python train.py --num_hidden_layers=8 --hidden_size=256 --n_experts=128 --experts_per_token=2 --d_expert=144 --d_shared_expert=128 --hidden_act="reglu" --moe_layers=[1, 2, 3, 4, 5, 6, 7] --router_score="softmax" --normalize_top_k=false --routed_scale=1.0 --balance_loss=0.00274 --balance_bias=false --router_cosine_scale=14.0 --init_std_router=0.0203 --lr_router=0.000793 --vocab_size=16384 --norm="layernorm" --norm_eps=1e-06 --tie_word_embeddings=true --optimizer="muon_variant" --learning_rate=0.00935 --batch_tokens=131072 --max_seq_len=512 --train_tokens=736700000 --max_steps=5621 --dataset="wikipedia_en"
Below are experts of layer 3 (counted from 0) of a mixture-of-experts language model. Rows are named router (the router's row for the expert) and show model dimensions 0-255. Each number is 200 + 30 x the weight over its row's rms, rounded and kept within 0 to 999.
After each expert's rows: "comes after" lists some tokens at least twice as common just before its tokens as in all text. This comes from a sample of Wikipedia text that the model never trained on. Tokens count by the router's weight.

# expert 111
router,177,177,189,193,201,206,207,180,193,190,248,174,175,221,182,188,191,197,223,208,219,160,208,183,183,199,171,194,170,215,229,132,169,184,197,207,212,216,235,155,198,183,142,231,173,149,149,162,234,213,200,199,222,208,273,182,210,193,242,265,154,219,224,231,156,138,216,201,129,197,203,171,234,223,128,266,249,169,165,234,183,170,200,164,248,260,160,204,174,189,202,198,161,202,198,217,232,216,208,221,145,193,185,223,156,204,210,250,242,133,222,201,182,182,214,178,263,176,211,219,232,147,177,219,220,240,192,196,197,185,248,189,197,179,263,225,192,212,210,212,192,182,236,197,191,187,168,180,205,189,223,167,233,153,220,179,200,193,190,226,197,219,203,189,202,176,194,180,193,215,190,168,207,241,194,224,293,216,169,156,204,142,222,242,199,184,217,213,224,234,210,158,252,190,224,144,230,212,215,190,187,216,192,192,218,249,218,216,232,184,185,206,225,214,186,231,165,184,257,266,227,197,191,257,165,160,188,201,235,201,211,188,203,192,216,239,247,224,135,169,140,263,201,217,209,189,246,174,226,227,131,204,206,191,181,238
comes after: " the", " United", " South", " an", " of", " The"

# expert 119
router,129,200,190,182,202,182,186,219,198,183,206,195,216,183,191,184,210,197,204,166,226,201,201,184,97,211,271,233,180,151,198,175,190,208,205,220,143,193,214,274,227,134,170,216,169,182,200,183,196,205,147,199,165,187,206,227,139,165,209,219,158,186,223,237,194,236,202,214,215,204,204,189,207,183,208,223,195,194,172,219,179,236,166,236,179,145,201,169,170,228,163,178,242,219,213,183,232,271,230,152,181,237,214,139,215,162,256,266,156,127,220,219,213,218,167,252,252,178,224,201,195,155,163,159,201,231,166,202,164,218,171,235,182,187,206,205,177,179,252,219,178,224,218,176,209,193,184,237,165,165,159,195,195,207,191,185,221,186,181,183,272,264,225,170,182,235,216,245,207,190,202,208,180,226,222,219,221,212,153,182,213,213,227,220,209,182,220,187,179,134,190,165,221,157,220,208,163,236,163,212,221,211,139,232,240,186,187,189,200,182,283,227,200,208,217,229,136,159,156,190,203,211,221,228,220,233,230,168,196,211,240,208,182,147,223,248,199,158,210,168,261,194,164,213,190,200,206,215,203,221,215,186,211,209,144,209
comes after: " his", " her", "s", " a", " their", " the"

# expert 112
router,210,241,173,175,201,142,165,173,200,138,222,228,156,190,131,255,205,246,201,197,238,231,224,173,255,194,171,205,171,184,232,164,199,189,235,184,208,177,192,228,241,225,193,201,212,202,179,214,181,243,200,224,216,241,198,196,246,204,231,189,261,238,203,226,226,229,230,205,155,155,172,240,188,252,192,192,215,184,164,180,212,234,214,229,257,181,227,205,237,224,144,232,187,228,231,173,199,192,151,212,231,246,241,160,167,208,181,212,226,229,189,252,236,216,245,184,168,191,170,145,179,226,147,172,194,295,225,210,205,242,194,198,187,223,172,195,200,209,210,186,192,209,218,164,232,207,210,155,204,200,268,216,267,188,194,136,219,146,227,225,227,227,160,238,189,208,193,205,165,193,188,154,268,157,185,211,136,230,202,205,168,210,180,156,226,173,233,219,181,204,171,169,205,217,197,178,228,247,164,215,184,272,189,204,207,206,217,180,200,217,189,165,201,158,220,149,141,223,172,177,195,198,201,182,193,186,215,220,233,223,148,172,212,183,160,182,176,272,221,205,176,197,201,196,192,205,176,204,194,164,189,149,198,215,257,258
comes after: "S", " No", " U", "0", "3", "1"

# expert 113
router,220,241,211,181,234,221,212,243,225,190,151,171,138,213,162,197,212,248,224,159,256,210,230,158,192,188,179,180,219,155,211,215,191,220,176,186,150,253,217,151,213,161,203,167,233,246,214,183,201,199,245,200,193,209,188,162,243,208,195,192,186,195,255,170,188,181,175,229,197,155,146,230,172,227,165,252,197,235,154,236,183,145,210,169,213,275,180,206,189,234,197,238,229,224,208,193,204,197,168,194,237,191,206,251,177,222,209,200,204,116,207,235,218,231,218,216,191,216,180,200,242,257,224,195,163,203,218,193,208,239,217,183,225,184,188,233,189,193,205,262,186,241,203,168,222,234,197,157,211,248,224,184,206,149,172,173,180,206,242,212,166,197,107,158,219,214,202,188,145,155,159,187,235,216,241,253,164,207,213,181,254,219,211,216,220,234,227,225,169,210,184,173,202,213,194,168,209,222,190,161,196,171,180,202,224,145,139,240,206,222,212,237,203,183,186,188,259,165,193,211,210,220,222,175,244,192,234,192,173,226,205,157,198,208,259,209,269,228,200,185,255,222,170,211,165,261,154,152,227,161,167,193,199,184,228,196
comes after: "–", "-", "1", "/", "2", "0"

# expert 26
router,223,219,211,138,175,208,235,156,219,160,164,249,172,223,130,218,214,217,194,221,254,187,212,219,166,198,181,228,229,197,186,196,190,179,183,173,219,195,203,185,194,214,206,164,229,178,199,225,273,193,247,174,180,250,200,160,222,230,165,189,205,172,276,164,194,144,199,202,189,209,217,175,233,133,160,194,210,277,219,244,194,173,262,150,204,237,200,173,161,224,190,195,186,209,202,208,194,144,158,278,190,198,174,138,168,206,202,225,194,208,223,184,214,235,212,198,172,172,236,150,205,228,183,205,202,193,195,194,194,250,222,211,191,222,168,228,196,178,207,185,207,243,187,199,188,202,186,181,253,193,215,197,222,233,137,163,160,205,199,175,224,203,236,196,183,199,171,201,190,216,223,128,130,168,242,272,243,215,179,221,193,205,266,217,227,202,170,169,250,202,270,167,168,218,208,158,224,236,191,196,154,190,213,197,232,215,238,238,199,222,212,236,226,237,215,162,172,256,170,177,177,176,166,174,170,150,198,208,162,272,152,181,213,152,207,181,213,202,215,250,161,221,170,163,205,199,238,194,211,197,189,199,160,228,211,212
comes after: ")", "0", "5", "3", "4", "6"

# expert 14
router,194,186,231,163,236,258,210,194,185,202,221,208,215,177,188,231,188,193,182,235,237,188,191,164,291,213,199,222,204,215,167,206,263,179,174,210,272,163,158,135,216,279,225,210,166,152,206,182,125,177,178,222,199,195,223,172,213,221,191,166,205,237,187,144,220,204,162,223,200,195,150,197,188,123,131,199,195,179,181,180,180,200,223,204,245,234,199,195,238,225,242,195,211,259,235,216,181,152,234,228,213,223,175,207,218,191,215,124,186,241,185,222,240,190,210,186,182,202,274,137,215,195,192,186,220,145,204,190,174,176,195,223,206,255,176,181,228,222,222,196,200,233,166,230,186,210,144,182,226,198,202,201,196,145,225,151,167,175,196,220,200,261,188,221,228,137,172,222,238,181,214,259,196,173,255,208,168,210,171,191,173,227,186,177,198,184,185,219,191,160,154,191,166,216,201,170,142,167,233,175,196,141,206,169,181,249,216,189,176,202,177,192,207,178,223,148,220,242,216,245,207,205,123,206,223,137,197,218,164,187,168,185,205,153,214,187,211,222,208,209,221,217,165,210,209,200,194,193,216,184,191,178,223,158,230,183
comes after: "\n", " |", ")", " =", "===", "=="

# expert 95
router,203,217,241,214,249,187,163,206,200,201,161,257,196,185,210,214,229,258,198,150,240,193,201,163,160,179,182,192,179,174,214,221,180,222,208,187,129,218,225,158,222,200,147,128,182,180,195,219,224,217,233,200,180,226,198,129,241,208,276,239,147,246,224,176,208,143,196,191,213,251,158,202,204,195,162,204,188,233,162,237,155,192,242,190,217,217,201,224,197,213,171,201,171,261,206,189,220,187,196,219,190,214,233,264,179,189,238,172,201,202,225,254,224,229,161,211,161,185,215,192,185,238,189,183,215,216,236,191,178,205,239,199,196,198,188,287,191,201,182,285,169,216,195,174,205,233,236,151,247,208,180,179,172,203,147,160,202,222,192,160,170,232,160,135,180,235,189,249,217,171,149,183,236,187,241,225,211,239,178,205,181,201,222,223,225,201,236,229,211,219,223,149,183,224,153,202,174,229,147,156,202,183,187,237,211,222,213,213,200,191,214,209,218,186,208,215,257,215,166,192,255,216,230,225,181,207,168,204,218,211,240,243,185,196,251,181,254,200,103,229,232,220,190,217,218,199,179,202,259,225,190,188,171,202,208,231
comes after: " ", ".", "\n", " (", " |", "6"

# expert 40
router,182,206,180,168,201,190,202,218,234,211,255,183,209,185,241,163,216,174,224,185,211,210,202,227,144,196,210,238,182,165,208,172,163,198,140,222,163,211,254,197,198,195,196,205,178,200,238,251,170,211,179,198,186,175,198,201,222,206,223,218,164,167,193,204,188,135,243,182,149,226,223,261,246,204,161,180,217,194,208,198,252,227,175,183,164,217,181,218,155,217,170,193,205,184,240,217,218,194,184,176,202,208,202,213,185,212,233,216,189,149,186,232,206,213,224,244,202,196,184,223,213,169,148,162,199,247,275,203,206,214,183,167,156,177,194,133,213,203,189,196,186,183,262,222,230,179,184,177,197,151,236,215,205,222,236,264,248,215,182,244,200,197,179,199,232,212,169,250,223,177,221,217,213,214,141,178,183,217,152,237,191,183,202,261,251,201,187,193,234,211,194,210,212,98,239,193,227,216,218,212,219,180,210,217,165,192,203,141,199,204,203,212,183,181,153,182,169,150,212,222,175,206,211,212,131,107,225,156,175,208,210,148,186,191,202,255,275,216,209,157,255,162,144,154,196,199,189,189,225,204,128,158,243,142,183,190
comes after: " the", " The", " a", "The", " general", " new"

# expert 2
router,206,212,228,202,250,206,161,196,185,176,163,235,168,146,182,196,202,235,229,161,215,199,202,188,178,189,145,178,194,149,209,223,181,235,220,161,124,209,231,138,202,192,162,143,183,212,200,181,228,223,229,200,195,259,210,185,218,185,265,227,148,242,240,158,195,155,199,200,189,226,161,193,170,200,145,184,236,193,148,230,176,189,223,198,230,219,180,224,195,247,206,264,178,232,212,169,237,211,181,219,179,218,251,258,166,210,274,182,230,196,243,244,243,208,196,210,183,220,215,185,208,203,201,204,197,245,217,190,181,224,233,175,185,167,179,251,172,194,147,226,164,208,200,172,206,255,214,165,243,244,216,199,194,203,187,132,203,213,243,190,199,218,125,156,174,210,198,214,179,167,174,192,224,209,230,233,237,237,205,195,209,165,219,197,253,209,242,224,192,255,204,138,183,241,171,195,213,232,185,164,153,188,188,213,186,190,204,226,217,220,195,200,196,205,188,204,264,200,134,170,262,231,211,223,214,184,180,248,207,217,229,213,181,201,259,188,248,209,113,233,218,252,188,258,228,217,183,179,206,224,203,175,174,186,221,198
comes after: "1", "0", "2", "9", "4", "3"

# expert 80
router,211,197,161,198,190,166,175,229,148,274,211,165,202,172,221,186,195,191,245,280,198,202,201,177,202,168,209,200,195,190,148,172,206,189,181,199,173,208,171,200,184,182,186,157,175,213,237,199,218,186,177,200,195,183,186,193,183,210,255,243,175,220,192,229,233,188,199,166,213,150,191,221,221,235,233,199,216,212,202,198,226,202,152,190,135,145,199,136,232,199,200,179,191,183,203,228,157,246,191,194,195,220,234,193,227,169,178,198,226,147,154,202,181,198,101,247,232,224,153,234,216,185,203,151,201,224,199,198,150,162,190,199,244,192,149,146,211,136,210,187,215,235,213,206,159,148,257,199,150,188,195,201,196,268,217,232,197,158,204,220,213,222,164,239,187,199,220,170,207,198,189,215,151,182,213,195,241,212,251,241,215,202,201,239,203,208,189,202,158,237,197,226,179,108,212,274,174,178,221,152,177,223,185,223,226,240,181,233,200,224,226,126,193,213,218,206,147,264,207,178,173,191,264,217,198,246,162,161,196,150,226,210,253,203,218,185,245,228,201,177,237,193,179,214,213,180,170,208,217,191,229,206,245,181,165,157
comes after: " to", " the", " and", " a", " an", "s"

# expert 1
router,206,226,239,194,227,181,171,178,184,147,211,233,168,219,176,188,228,259,222,163,192,197,199,145,190,129,155,157,168,159,209,233,198,240,224,178,152,215,238,163,223,183,152,179,193,148,175,216,220,181,222,241,201,243,219,160,254,179,254,201,204,229,205,176,252,165,194,193,158,216,190,192,188,204,108,234,237,232,189,190,203,191,201,234,203,225,211,214,199,192,207,190,218,224,185,164,172,192,222,229,173,234,243,232,133,218,199,173,213,161,244,202,203,179,179,207,191,230,222,175,189,223,196,218,200,227,219,239,200,262,214,200,211,204,207,206,222,195,182,214,186,221,226,145,225,265,194,158,245,223,175,141,201,201,147,145,180,198,191,206,145,187,145,156,172,169,201,168,156,193,195,225,235,167,172,176,221,214,224,219,217,209,171,204,245,247,202,261,222,226,199,156,200,248,184,163,218,206,173,165,145,176,220,206,186,223,202,218,243,208,228,208,228,189,194,215,252,209,158,218,196,227,244,174,191,169,182,223,211,198,206,193,189,210,228,193,282,214,151,232,218,239,181,228,191,224,149,149,280,199,164,242,170,209,269,208
comes after: " ", ";", " W", " |", " N", " T"

# expert 88
router,213,176,93,244,189,178,251,238,197,247,226,189,219,187,211,174,235,217,236,248,188,201,217,169,181,169,170,265,183,231,184,186,209,203,217,195,199,208,199,194,210,144,198,192,188,113,183,225,230,222,243,181,188,223,213,212,192,165,242,251,165,222,157,257,212,184,204,228,205,216,216,167,184,206,190,221,203,223,171,204,207,154,134,138,140,206,191,219,227,188,241,211,224,205,172,191,233,221,229,211,172,158,213,164,167,157,230,260,246,176,154,188,135,219,196,218,187,239,167,232,190,176,212,225,229,241,208,148,224,138,181,212,167,162,273,177,215,207,175,188,207,201,215,269,208,180,210,226,141,194,161,193,200,223,227,202,262,219,194,198,225,203,211,201,183,221,171,210,204,201,259,225,209,225,199,212,199,220,181,220,223,176,224,223,169,195,227,183,184,178,175,147,224,211,233,248,180,195,202,277,226,200,256,207,208,172,167,192,200,209,181,220,174,204,187,249,202,162,202,260,191,226,203,214,203,140,216,181,183,207,223,155,233,171,192,231,171,200,148,156,164,160,193,228,280,208,194,180,223,230,186,175,207,180,158,197
comes after: " the", " a", " and", " in", " of", " The"

# expert 6
router,191,175,194,180,205,196,238,279,194,250,211,178,240,96,222,198,214,174,215,246,176,201,198,261,223,171,214,169,197,194,212,186,185,191,190,206,187,189,181,204,182,188,214,216,176,198,200,174,214,210,151,191,211,205,208,190,181,172,228,221,151,172,184,190,208,209,201,243,137,193,227,183,197,172,171,192,265,170,189,216,230,128,251,200,234,236,201,173,212,217,222,227,198,198,192,176,220,283,198,117,203,213,190,181,188,213,225,243,166,167,218,252,250,223,219,225,170,178,208,206,198,198,227,158,200,171,158,190,181,170,217,179,197,178,246,199,208,245,282,206,199,188,236,174,207,179,207,221,190,207,209,205,183,216,171,185,189,221,218,164,219,223,172,205,157,202,267,181,259,215,190,177,184,235,184,177,253,223,190,215,266,167,201,221,207,233,195,223,214,178,209,111,210,187,240,204,227,243,221,170,195,202,192,200,243,192,243,190,200,189,266,159,159,198,249,183,186,119,196,147,153,198,220,217,200,265,154,198,240,188,252,199,194,123,222,254,195,179,189,216,186,186,176,228,175,198,197,222,225,193,197,160,208,128,197,212
comes after: " a", " (", " American", "American", ",", " and"

# expert 41
router,206,303,195,254,197,184,163,238,261,202,196,171,232,204,112,165,231,246,238,209,261,182,200,161,190,164,235,210,213,191,192,204,239,263,169,178,173,251,163,208,241,169,196,201,249,155,185,232,177,175,246,199,207,210,180,171,225,222,189,190,202,217,207,201,212,176,196,246,225,210,187,207,134,206,156,206,183,166,220,252,163,215,210,232,180,240,179,175,168,232,226,206,220,222,195,170,257,152,209,224,178,188,212,261,202,208,184,138,155,184,204,203,202,209,233,215,187,206,165,210,243,237,236,240,189,172,163,175,242,221,175,247,181,220,163,162,160,178,184,234,146,243,237,152,234,241,166,163,201,225,162,183,224,206,182,191,201,229,204,211,193,185,180,247,171,207,196,175,191,227,145,244,270,191,213,166,168,222,240,193,211,216,212,196,182,297,219,189,172,192,145,180,185,208,155,194,160,183,216,166,179,192,194,215,237,147,175,206,232,156,197,221,218,174,198,202,180,228,212,188,203,204,194,230,254,215,210,217,197,178,184,215,189,220,192,201,195,183,241,168,182,211,198,208,180,209,130,160,196,183,204,194,211,194,258,258
comes after: " ", " (", " $", "_{", "$", " #"

# expert 96
router,160,237,254,214,209,183,166,205,163,196,218,218,216,186,322,198,206,235,211,211,204,201,200,211,152,146,220,164,183,183,175,181,212,218,148,206,181,218,231,232,199,152,181,202,184,188,200,188,223,204,260,200,215,207,176,236,176,162,202,247,177,194,210,216,227,218,255,108,190,191,219,239,220,184,219,132,251,238,155,157,248,188,199,201,171,124,200,177,218,148,226,159,192,203,203,204,197,284,225,191,195,198,244,170,190,194,251,259,154,200,203,174,223,220,180,235,263,207,225,153,205,160,168,169,200,198,197,207,187,229,230,177,217,212,170,210,199,230,208,199,210,242,204,193,181,212,246,169,230,151,176,153,208,174,185,189,166,199,193,176,206,197,188,201,219,206,222,206,189,201,252,213,195,188,175,200,212,220,231,210,216,221,220,252,230,176,208,239,276,161,219,214,283,144,206,218,187,154,187,151,217,185,178,202,216,251,174,199,200,229,261,180,232,192,155,188,163,180,212,210,158,199,184,198,211,153,188,177,201,212,246,226,190,239,192,240,172,186,182,175,252,201,169,166,218,200,154,192,231,214,160,184,186,166,147,219
comes after: " the", " a", " to", " first", " second", " his"

# expert 104
router,176,206,245,186,251,206,179,207,181,187,158,205,196,202,204,287,194,238,192,185,238,186,216,166,161,165,188,170,185,164,204,189,180,190,239,173,164,206,231,178,231,210,202,192,219,200,173,173,239,247,216,199,213,235,227,146,227,181,245,206,173,252,191,170,191,161,206,210,206,205,110,185,174,230,143,193,229,215,157,243,145,181,242,223,217,271,199,196,179,217,221,225,164,208,183,184,245,184,182,210,188,219,255,233,182,180,250,189,239,195,307,230,219,189,172,229,173,246,199,171,217,258,202,174,172,212,201,202,184,240,194,185,173,186,184,201,230,227,196,261,181,229,191,140,211,235,269,150,258,220,233,155,174,206,133,168,211,226,240,185,149,187,150,194,182,195,193,213,202,229,169,203,199,153,215,212,220,256,210,233,182,175,204,157,238,214,222,172,217,213,211,145,204,235,170,154,215,288,216,128,163,203,202,214,220,221,212,213,208,185,224,188,227,201,203,152,199,244,195,214,233,217,279,203,201,227,200,216,184,201,206,221,187,215,207,199,237,212,195,218,214,218,197,225,226,201,186,166,237,212,187,160,182,191,244,214
comes after: " ", "2", "–", " (", "-", ","

# expert 85
router,217,218,173,147,168,193,162,225,210,249,204,182,198,204,225,203,261,213,251,243,187,200,198,220,192,173,172,218,210,190,167,187,221,143,164,208,171,254,167,242,206,190,186,187,175,188,217,223,255,209,175,200,171,183,174,193,152,146,194,243,175,270,166,217,203,183,193,208,248,143,197,242,223,175,191,166,105,258,231,205,183,213,113,203,130,168,199,159,206,212,178,196,210,205,193,198,159,258,201,165,221,212,243,195,203,181,176,154,190,192,187,159,172,161,148,230,208,183,182,233,187,188,175,137,200,218,173,256,159,181,173,209,200,185,172,195,241,171,197,205,215,233,229,143,173,158,257,224,155,174,221,199,233,258,178,229,185,142,209,205,231,229,184,196,191,231,252,234,213,237,178,183,204,206,201,178,180,205,203,222,220,206,181,200,221,216,193,234,190,224,228,275,185,135,191,223,144,175,186,143,176,249,199,225,212,250,191,176,201,232,215,180,210,194,159,196,148,218,211,246,227,237,227,214,182,236,195,204,209,159,215,192,188,183,179,176,259,214,181,186,207,215,238,208,199,200,158,215,208,235,168,192,244,148,198,170
comes after: " a", " to", " and", " the", " was", " is"

# expert 39
router,196,221,226,202,215,212,178,217,183,196,194,242,169,176,198,221,223,252,219,162,222,183,204,173,147,153,146,179,198,171,222,203,182,198,213,140,160,205,223,173,234,163,133,142,149,203,185,194,217,201,258,200,176,192,195,160,240,208,257,214,159,227,232,174,213,160,182,152,215,229,179,181,203,143,147,220,227,222,144,225,190,199,269,215,201,224,199,251,229,220,226,218,171,240,222,231,230,159,186,223,193,226,252,226,142,201,234,171,180,211,234,238,213,187,156,238,169,212,212,194,196,208,199,216,164,232,241,190,202,244,199,192,195,174,180,226,247,196,152,266,188,213,246,198,209,213,235,141,239,237,235,187,193,182,106,198,195,211,236,194,183,196,142,152,150,213,185,198,198,166,205,202,250,203,252,224,218,245,223,210,216,194,197,204,235,191,220,219,209,237,208,103,200,247,160,184,241,209,191,179,171,192,198,222,205,192,189,194,223,246,228,201,185,161,188,202,216,218,173,185,267,265,196,229,204,198,184,226,209,202,232,194,167,218,232,171,262,162,142,230,196,218,211,217,186,200,170,164,223,232,225,176,160,214,223,198
comes after: "2", "1", " (", "9", " Released", "R"

# expert 0
router,214,192,175,246,198,174,218,240,166,196,193,201,151,180,137,177,181,177,195,196,131,200,198,204,206,189,169,175,160,218,216,223,142,205,217,200,191,184,219,177,242,176,217,204,185,186,174,190,254,191,217,181,217,219,237,205,257,185,241,194,252,188,231,157,189,169,163,195,150,185,178,139,193,208,179,249,246,190,144,208,204,165,192,198,218,229,200,204,229,197,211,250,204,213,190,147,224,205,227,237,179,223,191,222,158,187,233,263,219,228,227,190,156,177,202,237,251,257,176,212,204,195,210,232,201,174,233,168,173,204,227,195,199,187,220,195,218,188,218,212,226,233,217,208,188,229,197,162,238,231,193,195,192,171,177,172,229,185,233,154,194,193,184,205,192,265,173,177,229,187,218,254,253,182,185,250,238,254,203,200,229,188,192,189,220,179,187,238,240,230,190,135,259,207,226,152,227,208,217,256,127,223,223,221,265,237,190,227,199,212,188,149,156,182,205,254,230,208,204,235,188,232,172,227,233,103,196,212,207,233,274,203,188,168,245,243,226,204,143,176,172,205,220,206,213,201,168,189,198,253,193,230,148,153,135,201
comes after: " the", " of", " Indian", " RC", " National", "Spec"

# expert 66
router,197,152,174,210,195,137,235,247,193,203,176,192,217,199,291,246,209,158,223,210,171,200,200,221,204,182,206,227,183,150,256,204,159,179,219,194,193,244,224,202,153,158,153,203,213,228,200,221,220,223,159,199,156,211,219,208,213,228,224,182,175,228,155,227,187,162,196,158,215,225,189,185,191,211,219,183,199,175,211,240,211,184,175,139,144,237,199,213,196,255,175,208,222,164,206,159,194,183,176,147,168,210,216,233,190,149,201,211,196,212,231,176,230,256,190,172,235,239,148,185,198,287,217,131,201,235,230,202,157,199,218,171,208,184,239,234,229,204,186,229,228,159,231,194,219,201,232,206,258,257,174,160,221,222,200,198,243,251,233,185,219,186,207,172,193,253,180,237,168,142,189,234,229,192,184,251,220,237,148,192,209,205,219,192,240,184,222,199,224,215,178,189,174,137,198,130,145,225,163,193,217,170,113,236,236,185,232,217,200,215,168,229,241,171,226,170,211,166,201,247,189,205,221,187,206,147,196,210,181,250,200,188,229,186,242,217,208,205,171,238,246,207,181,176,194,199,170,201,197,217,193,139,155,195,166,215
comes after: "%", " were", " age", " population", " living", " households"

# expert 102
router,199,177,224,140,190,212,181,194,242,176,232,256,163,219,128,150,204,203,159,166,268,200,202,184,238,196,189,230,170,203,209,187,195,216,214,185,204,172,268,169,217,190,220,223,184,210,201,197,242,189,157,200,245,225,168,171,231,243,195,223,200,206,229,180,170,172,223,186,219,207,204,204,213,248,202,168,203,216,189,207,229,179,212,158,186,174,198,227,123,238,164,176,154,143,220,199,180,156,219,293,215,204,200,178,197,169,207,151,159,157,258,206,219,230,197,181,177,236,233,166,228,242,182,160,170,188,226,198,174,211,224,182,217,149,211,243,163,267,180,214,217,140,190,242,195,228,180,231,235,150,230,230,183,165,205,181,255,221,219,221,216,207,197,206,150,205,159,192,218,181,218,209,263,153,189,258,208,241,211,180,95,185,263,198,212,149,207,205,247,186,197,188,198,217,204,173,222,239,182,192,173,191,186,211,181,189,207,208,200,204,159,191,243,191,219,118,197,241,232,160,231,220,190,233,201,207,133,230,169,210,199,189,153,173,184,180,235,217,180,213,264,175,187,211,221,200,195,208,206,251,181,212,173,206,199,186
comes after: "4", "5", "3", "6", "7", "8"

# expert 82
router,210,191,112,153,179,206,185,222,262,171,200,148,214,155,256,215,209,196,225,231,169,200,201,168,258,156,181,223,197,217,169,181,171,184,191,224,165,227,235,199,206,222,250,148,187,216,221,272,189,196,191,199,165,228,187,217,202,168,252,205,202,262,218,216,207,163,182,226,215,180,196,167,212,185,134,191,164,233,245,193,204,175,126,158,139,233,200,211,214,239,205,229,173,228,209,185,236,274,159,225,218,187,164,218,194,148,212,232,241,191,200,185,155,225,176,205,175,220,123,247,202,169,143,204,200,215,205,227,202,154,187,199,242,136,228,223,214,199,181,173,219,212,213,194,155,163,250,178,179,180,189,205,230,228,229,181,188,148,216,187,217,200,163,185,205,245,222,173,279,214,250,197,211,200,172,214,199,216,211,171,232,174,150,169,189,209,175,195,215,260,216,165,172,194,242,207,205,169,214,234,202,262,191,198,212,241,187,157,200,211,155,153,210,205,192,226,194,254,220,212,174,255,217,236,185,232,217,194,236,192,209,187,212,162,186,205,201,197,166,174,253,157,227,235,261,200,166,187,199,256,207,206,185,193,178,204
comes after: " the", " a", " and", " of", " The", " an"

# expert 46
router,222,208,184,188,222,190,172,231,229,240,230,188,228,136,249,150,244,210,216,223,231,198,234,219,124,182,231,217,249,191,169,190,179,169,197,210,183,245,198,223,193,179,199,212,181,207,199,222,174,191,131,200,169,178,191,215,193,194,194,221,192,210,168,268,183,187,204,163,177,195,189,260,165,232,198,184,227,225,236,199,221,256,209,179,93,162,200,138,176,151,200,148,244,161,187,228,158,197,169,176,219,196,237,234,252,185,170,192,219,193,197,220,198,202,165,238,211,210,199,202,234,175,203,173,200,236,237,219,204,165,163,177,198,205,152,149,201,205,171,195,210,210,229,231,227,150,201,242,210,127,193,181,239,201,225,265,226,165,182,221,233,201,143,193,218,168,241,232,230,176,179,240,228,229,171,164,135,237,200,249,204,187,196,223,197,180,160,173,228,169,190,220,187,146,223,250,194,193,230,181,220,172,194,239,197,148,195,192,238,183,205,197,186,194,203,213,161,172,140,166,204,201,229,204,191,154,188,153,164,184,184,187,209,206,179,236,243,201,197,161,261,221,191,145,176,200,176,227,188,230,178,168,247,161,133,156
comes after: " the", " a", " this", " The", " an", "s"

# expert 54
router,210,200,237,175,245,222,172,226,199,184,167,240,160,189,231,201,235,265,214,156,203,200,229,182,175,159,166,212,185,170,208,216,186,209,189,133,123,256,227,146,213,155,132,155,178,210,184,199,232,197,215,200,214,219,186,190,216,216,234,219,128,237,204,162,176,161,195,189,191,230,130,174,214,203,169,203,206,205,151,251,156,181,249,217,203,226,182,232,173,267,185,242,148,210,213,209,233,206,192,225,183,211,226,255,156,225,229,160,208,195,234,227,221,222,181,224,175,193,238,192,208,220,235,200,165,227,234,181,195,199,219,192,213,148,164,239,192,194,176,247,199,223,206,196,208,223,238,175,221,238,215,207,211,195,151,196,192,223,252,176,192,178,170,114,174,224,196,227,195,179,180,198,237,197,241,231,234,278,208,184,212,190,224,224,245,196,247,239,197,231,215,180,183,226,180,199,227,226,217,163,190,156,187,228,202,182,207,192,200,195,208,222,191,180,176,207,259,213,166,173,283,235,258,233,214,192,183,244,212,230,241,224,174,218,220,187,279,197,142,208,210,224,193,247,212,201,157,166,228,258,222,201,152,185,219,194
comes after: " |", "9", " January", " February", " September", " July"

# expert 56
router,218,202,210,182,220,225,229,134,220,202,235,193,176,185,162,214,188,141,190,223,227,187,213,174,243,204,176,253,223,221,180,211,235,226,170,199,236,197,176,183,199,238,181,178,195,143,200,187,228,169,178,200,160,195,239,203,217,160,189,181,154,244,168,187,262,157,171,198,232,224,211,218,120,144,145,218,165,183,175,184,192,181,185,216,210,202,201,232,232,213,191,205,227,210,212,162,200,161,211,258,209,200,180,240,260,197,207,184,167,249,230,204,196,184,155,192,249,212,225,179,218,207,222,238,201,138,239,198,168,177,172,208,229,210,152,182,216,147,202,184,177,255,235,174,186,260,117,198,250,196,188,214,228,164,217,191,145,156,190,190,194,199,212,223,202,208,149,246,230,194,203,241,208,204,260,258,148,196,205,222,154,217,223,174,202,144,217,180,197,172,182,187,158,227,152,205,146,169,243,176,198,192,154,171,191,231,221,214,200,187,182,185,222,226,195,190,201,218,219,290,214,214,171,237,167,197,185,198,133,208,155,184,200,188,193,170,204,245,188,185,279,174,189,224,120,200,221,193,218,177,159,181,215,215,214,246
comes after: ".", "\n", " |", "==", " ==", ")."